From a checkpoint of a small mixture-of-experts model trained on Wikipedia: 192 experts in each of 10 layers.
Below are experts of layer 6 (counted from 0) of a mixture-of-experts language model. Rows are named gate (a neuron's input weights, with its number), up (a neuron's input weights, with its number) and show model dimensions 0-159. Each number is 200 + 40 x the weight over its row's rms, rounded and kept within 0 to 999.
Before each expert's rows: "gets" lists some tokens that make up at least twice as much of what it gets as of all text; "mostly gets" lists some tokens that are sent to it at least half of the time. This comes from a sample of Wikipedia text that the model never trained on. Tokens count by the router's weight.

# expert 47
gets: " to", " be", " not", " is", " can", " have"
mostly gets: " may", " would", " not", " will", " could", " have"
gate1,232,293,196,203,254,161,193,150,217,169,241,235,142,222,173,196,186,252,108,206,174,146,214,166,243,197,185,146,216,175,253,269,210,190,228,184,219,188,169,254,252,229,147,206,164,122,212,168,200,181,224,163,250,179,236,172,241,187,182,275,155,235,201,193,227,192,128,259,230,183,169,240,188,158,132,254,156,230,143,226,236,222,167,237,233,223,255,180,205,182,178,157,172,204,154,247,178,207,176,158,196,120,261,203,192,200,294,177,213,263,194,181,153,195,198,245,207,125,155,146,305,201,187,136,140,252,137,159,170,185,178,226,213,222,174,225,179,219,217,219,193,169,232,228,300,169,197,203,249,200,158,210,221,195,319,197,197,256,146,241
up1,187,196,160,161,155,196,227,196,134,244,205,224,152,186,176,214,188,201,201,188,260,236,188,170,235,251,179,203,237,209,151,189,224,217,245,129,200,234,231,197,225,232,142,163,212,171,182,126,167,185,293,209,122,166,205,109,235,251,121,236,178,234,266,168,190,227,134,173,260,187,197,224,234,168,195,172,215,176,194,282,258,205,192,207,154,178,284,196,222,257,101,210,198,192,131,259,211,254,188,184,218,169,213,128,201,206,264,244,175,221,303,209,200,131,163,176,155,166,197,172,130,239,222,165,206,148,195,244,108,178,194,257,208,241,182,209,159,163,189,163,177,192,252,168,205,204,170,232,186,173,190,89,241,233,242,202,180,166,271,231
gate2,214,195,259,153,179,251,216,155,231,178,206,170,162,272,146,225,216,209,158,207,193,144,145,115,86,176,248,134,242,220,219,208,187,148,196,271,219,206,140,160,162,214,188,143,258,200,175,127,218,217,178,207,184,186,140,232,316,199,190,191,164,227,182,221,147,216,249,183,167,225,180,163,228,210,212,239,168,184,174,182,156,215,142,217,219,163,205,140,162,187,182,309,197,192,270,236,203,175,243,173,196,173,223,263,207,202,205,220,190,170,190,246,220,167,157,195,159,201,156,195,287,273,229,203,204,282,242,214,181,208,189,158,192,165,233,163,215,226,164,270,283,300,133,156,205,276,226,207,193,254,241,262,240,206,179,176,185,165,188,176
up2,254,170,150,176,207,190,162,203,238,221,252,199,265,188,193,172,173,216,207,215,183,146,156,140,181,199,98,165,236,114,257,221,200,241,209,181,173,166,212,180,226,219,172,202,218,161,121,253,191,204,235,223,147,186,239,164,221,149,222,164,320,176,172,154,138,102,269,211,203,197,207,219,201,95,138,236,169,179,246,198,288,153,149,234,171,146,191,170,223,197,201,206,172,137,220,235,163,166,162,189,248,205,144,163,178,172,180,229,110,181,211,232,274,191,244,227,242,171,198,219,206,227,214,230,209,276,217,256,125,196,224,176,198,210,145,235,180,254,177,225,214,167,210,155,156,192,151,176,156,239,184,265,179,199,214,128,113,170,193,183
gate3,189,206,217,149,147,257,224,260,200,149,190,123,190,173,251,264,137,213,151,214,271,192,183,161,198,126,159,182,251,177,169,224,242,221,169,162,232,203,248,177,163,207,232,139,177,257,183,182,232,225,151,186,125,111,255,205,247,203,209,254,200,234,195,223,157,191,213,196,238,257,235,172,268,243,207,115,136,200,152,204,129,228,278,266,305,158,188,180,242,246,203,224,204,185,224,200,155,139,193,221,139,153,175,216,200,278,196,276,235,186,212,208,207,161,194,177,250,192,155,238,183,179,209,138,151,230,154,213,163,229,179,208,234,202,195,229,188,155,284,205,168,150,215,243,179,173,203,128,191,148,166,257,176,177,171,218,252,194,150,136
up3,182,182,240,202,215,219,152,195,219,240,126,215,251,160,211,186,258,160,147,227,237,177,144,218,206,253,206,203,123,180,153,236,193,207,173,172,262,173,254,211,199,220,225,177,176,216,146,160,175,244,303,166,130,153,132,219,164,235,212,207,254,233,242,247,138,205,122,134,239,227,249,179,243,277,291,230,210,209,230,151,204,236,244,205,222,252,160,162,220,312,169,203,195,206,208,203,210,164,313,245,176,197,210,232,224,201,230,254,197,240,181,230,156,166,183,164,226,193,216,226,212,180,147,119,170,244,169,180,158,147,164,217,167,213,168,151,305,214,233,199,183,210,176,168,211,157,162,190,151,196,261,209,158,233,172,229,164,240,211,286
gate4,174,204,232,238,205,216,138,184,240,192,171,228,109,225,199,115,223,246,164,161,226,246,263,175,161,146,257,263,162,192,202,146,193,219,204,173,153,185,237,209,219,172,169,191,101,182,240,142,185,280,198,193,278,222,141,220,185,208,149,209,205,218,219,205,146,210,210,174,249,225,182,304,174,290,169,237,198,228,207,220,199,251,161,209,165,214,216,299,224,207,221,216,255,144,180,171,182,234,152,231,176,186,236,171,151,215,166,140,179,193,240,230,137,191,182,238,133,218,145,218,234,228,149,197,233,212,161,82,248,195,193,215,160,252,174,188,127,178,226,170,219,264,243,187,234,220,239,220,175,221,181,237,186,169,211,119,202,217,211,313
up4,233,176,211,206,163,165,199,232,202,232,229,199,182,230,221,283,252,147,247,244,163,146,199,143,200,189,171,208,225,156,190,239,224,214,130,224,290,111,132,192,199,225,219,215,222,258,263,239,216,224,243,271,133,168,224,182,262,272,205,158,212,204,236,138,208,177,244,170,192,203,242,107,201,166,203,216,203,115,160,190,211,233,189,181,164,177,202,137,208,224,154,228,239,132,211,171,276,202,248,180,247,230,192,219,287,195,236,190,182,117,130,194,253,171,167,163,185,227,199,203,152,234,200,195,251,183,258,174,157,152,137,230,238,160,171,256,214,231,212,169,196,124,271,222,193,183,183,152,194,229,161,173,259,189,229,136,165,142,169,115
gate5,183,194,156,208,205,189,187,163,173,235,237,248,200,189,265,136,177,180,152,196,188,145,220,247,247,181,263,190,217,216,213,179,134,253,212,150,164,189,230,236,283,181,189,237,221,224,164,218,274,173,224,186,249,162,161,213,126,246,125,132,209,205,152,230,254,212,198,198,258,225,216,185,159,230,121,171,190,253,261,191,217,177,248,214,255,185,219,213,255,158,148,181,132,209,189,193,173,212,142,184,196,156,168,210,245,216,215,234,235,242,184,224,153,225,259,206,151,210,211,160,234,297,140,248,212,234,218,218,188,123,206,140,217,254,184,233,219,163,168,231,146,291,260,168,173,268,217,168,144,184,119,117,161,189,152,114,184,152,148,166
up5,198,219,187,272,171,149,277,199,208,183,241,217,238,252,196,164,209,183,161,219,208,236,227,269,292,166,180,291,144,116,194,221,140,193,273,215,258,162,224,280,228,250,138,168,148,193,128,145,238,182,222,172,207,239,179,288,131,216,128,242,172,243,208,183,221,205,179,146,230,203,181,231,184,139,202,201,161,229,180,193,285,196,209,212,214,185,255,227,257,174,202,194,243,272,185,225,124,176,221,217,167,147,161,141,198,257,249,204,271,196,157,142,183,261,263,270,197,220,249,229,201,238,127,211,213,195,250,202,194,150,200,178,244,212,160,177,278,216,174,175,142,189,227,141,211,250,181,198,173,224,207,205,181,170,177,186,163,213,212,244
gate6,187,231,243,196,237,230,205,165,229,218,173,146,179,184,171,206,134,180,211,181,220,164,264,130,158,234,228,181,171,260,122,231,234,257,204,182,195,218,204,249,120,218,117,211,241,196,192,191,258,214,151,199,145,150,227,263,191,268,248,171,200,206,187,195,228,212,185,166,159,189,257,246,258,182,138,221,258,203,221,132,231,283,260,174,218,140,176,168,178,284,163,221,255,209,232,204,156,124,219,114,226,169,89,170,202,245,235,184,159,183,269,202,224,162,220,159,218,216,149,283,240,212,141,176,195,198,200,193,204,199,243,214,151,176,295,115,215,202,246,244,247,244,207,150,176,152,236,222,226,215,163,185,198,201,226,202,235,135,217,167
up6,262,147,145,157,193,241,253,233,223,289,207,192,213,186,211,252,150,184,240,129,237,225,194,202,147,241,186,203,172,155,250,224,171,178,206,253,217,165,202,247,184,261,203,241,166,221,248,199,203,258,218,161,225,148,181,246,192,236,147,263,237,193,206,165,212,183,170,219,259,263,207,129,191,71,162,222,212,188,258,223,146,188,217,158,281,220,175,211,146,111,169,232,179,203,200,221,284,230,243,89,160,143,172,206,213,175,208,226,174,162,212,167,234,213,268,199,214,175,208,227,194,189,215,203,227,173,180,248,231,230,242,196,220,113,245,91,108,153,177,205,253,241,192,218,242,204,178,208,260,183,158,244,175,226,160,188,188,155,230,205
gate7,137,177,230,199,243,174,167,293,185,251,202,208,120,256,213,187,214,237,274,176,211,148,243,206,188,253,209,290,223,212,208,186,198,247,233,215,190,191,241,159,182,245,206,245,138,214,151,206,176,247,182,157,186,262,227,209,202,273,153,234,162,250,202,214,200,198,201,210,200,195,184,233,200,274,150,163,188,274,291,146,255,225,156,257,260,235,149,194,92,178,241,231,202,197,176,267,246,188,174,165,221,255,192,169,197,154,207,270,167,213,221,223,262,211,185,240,182,179,191,211,299,211,217,200,253,204,282,318,201,174,175,209,187,147,150,175,187,199,238,203,175,193,222,127,211,111,222,154,179,216,182,209,131,222,153,169,188,216,248,200
up7,186,165,258,227,207,169,146,239,173,258,152,165,189,222,122,194,211,224,176,192,214,137,205,222,197,187,197,182,208,252,256,183,219,219,224,197,177,200,174,189,230,239,203,189,153,275,207,200,76,137,149,238,292,197,194,195,156,203,153,217,227,219,171,183,216,151,276,170,237,170,169,193,162,269,161,167,140,232,284,168,295,189,171,199,207,192,163,178,152,221,219,230,142,169,222,218,197,105,219,204,219,178,254,179,147,214,215,270,211,180,176,224,204,177,305,157,224,116,199,166,224,191,287,201,262,220,210,262,149,261,257,258,202,140,160,208,148,211,173,254,210,199,205,198,219,289,219,140,191,251,169,251,203,188,218,233,146,188,226,173
gate8,191,240,254,188,138,221,203,201,245,136,168,189,171,274,157,239,135,132,125,187,222,170,220,304,230,157,161,192,186,190,164,222,276,213,180,120,291,193,209,212,242,246,101,213,189,177,188,248,243,292,261,272,240,163,183,176,251,193,162,243,225,164,202,201,168,195,168,148,177,208,210,143,232,261,208,142,197,242,234,191,136,136,218,156,194,262,151,219,203,230,181,208,166,174,233,272,209,216,202,207,270,139,210,191,199,191,237,206,208,165,256,207,171,159,228,170,224,153,163,228,228,248,108,144,240,218,207,225,111,188,169,184,232,237,217,222,221,205,164,169,247,178,120,191,220,174,150,221,214,170,198,231,176,135,202,185,228,219,172,162
up8,98,158,223,268,128,247,110,176,200,201,227,212,220,131,151,226,179,179,214,195,196,178,100,188,220,171,283,223,205,215,156,193,191,153,271,200,242,207,124,157,176,212,106,182,160,234,260,155,278,149,241,211,224,174,246,190,169,170,192,166,175,211,222,215,185,225,198,203,184,247,233,281,210,190,146,287,239,243,226,183,178,262,171,166,182,239,235,178,156,221,224,276,257,207,198,149,192,228,165,243,219,224,145,163,175,265,234,190,226,172,213,236,253,210,226,212,175,212,183,186,223,185,194,151,225,204,190,262,242,260,181,200,180,195,217,186,196,228,129,249,181,142,226,191,165,172,305,116,274,256,179,237,157,179,153,183,197,193,218,182
gate9,231,269,220,167,163,197,132,164,212,133,122,262,180,104,169,265,226,193,236,189,248,159,192,163,208,205,185,247,223,187,194,170,212,151,227,176,229,212,210,168,280,192,204,202,141,254,162,191,191,235,215,216,207,176,203,167,245,325,163,252,204,221,179,173,223,190,204,130,232,246,103,181,214,223,242,235,137,176,179,121,214,159,214,202,147,222,184,116,224,190,178,231,206,203,225,180,140,235,183,238,157,215,231,211,256,251,180,158,253,140,192,179,278,280,253,208,179,168,200,147,142,174,158,181,164,214,201,181,253,177,203,264,210,143,175,159,256,164,238,301,139,207,210,174,223,262,182,163,248,231,207,197,186,224,181,231,214,177,125,182
up9,171,227,223,204,195,234,247,212,156,171,228,173,187,296,208,175,174,228,149,181,206,143,199,179,220,174,221,205,177,203,182,272,217,171,171,188,108,184,157,232,225,221,243,192,247,192,200,129,192,192,115,183,261,198,196,200,173,165,176,223,237,252,248,217,196,197,166,179,238,150,176,241,142,181,197,189,207,246,150,227,176,252,125,186,201,203,145,237,183,231,158,113,254,189,170,222,188,219,285,249,149,188,168,231,217,209,185,181,228,209,157,193,155,162,137,308,223,155,154,168,178,220,236,157,174,260,281,194,154,196,138,214,140,155,128,195,159,211,185,118,184,164,265,175,185,115,182,190,200,239,205,233,228,268,168,266,228,271,307,211
gate10,278,218,208,191,260,153,193,262,191,224,252,239,291,207,277,184,193,258,204,274,222,235,192,189,196,230,187,289,203,184,141,167,171,176,144,182,259,243,209,170,206,224,277,184,224,205,213,259,205,219,197,148,189,242,215,315,200,233,227,191,238,219,221,269,161,147,259,244,116,173,247,188,169,261,275,242,208,189,213,198,207,187,147,172,192,151,193,232,169,236,194,186,146,236,183,236,189,239,174,220,165,208,205,205,185,112,181,212,179,223,158,181,212,183,225,198,191,246,205,162,177,212,188,190,215,286,173,146,225,162,231,234,192,156,199,205,260,216,225,302,226,82,177,300,214,213,212,211,178,176,182,165,221,190,178,176,178,115,120,170
up10,253,213,185,160,187,187,215,176,172,132,153,133,259,270,142,225,219,234,257,214,144,144,158,235,222,212,206,134,217,256,145,182,181,104,277,220,210,181,231,209,148,193,145,223,241,221,178,126,211,207,243,222,158,119,104,114,249,178,135,281,239,218,214,183,236,168,247,241,285,172,252,173,221,182,213,200,225,221,186,227,232,190,134,191,199,205,170,140,253,245,242,225,175,226,226,273,188,193,212,255,176,184,236,184,202,192,178,136,217,237,182,191,224,157,236,188,269,258,190,189,178,238,206,133,136,120,178,196,171,146,231,174,211,150,176,212,210,243,159,184,258,214,227,166,213,182,220,236,208,221,159,261,139,158,211,168,187,266,196,212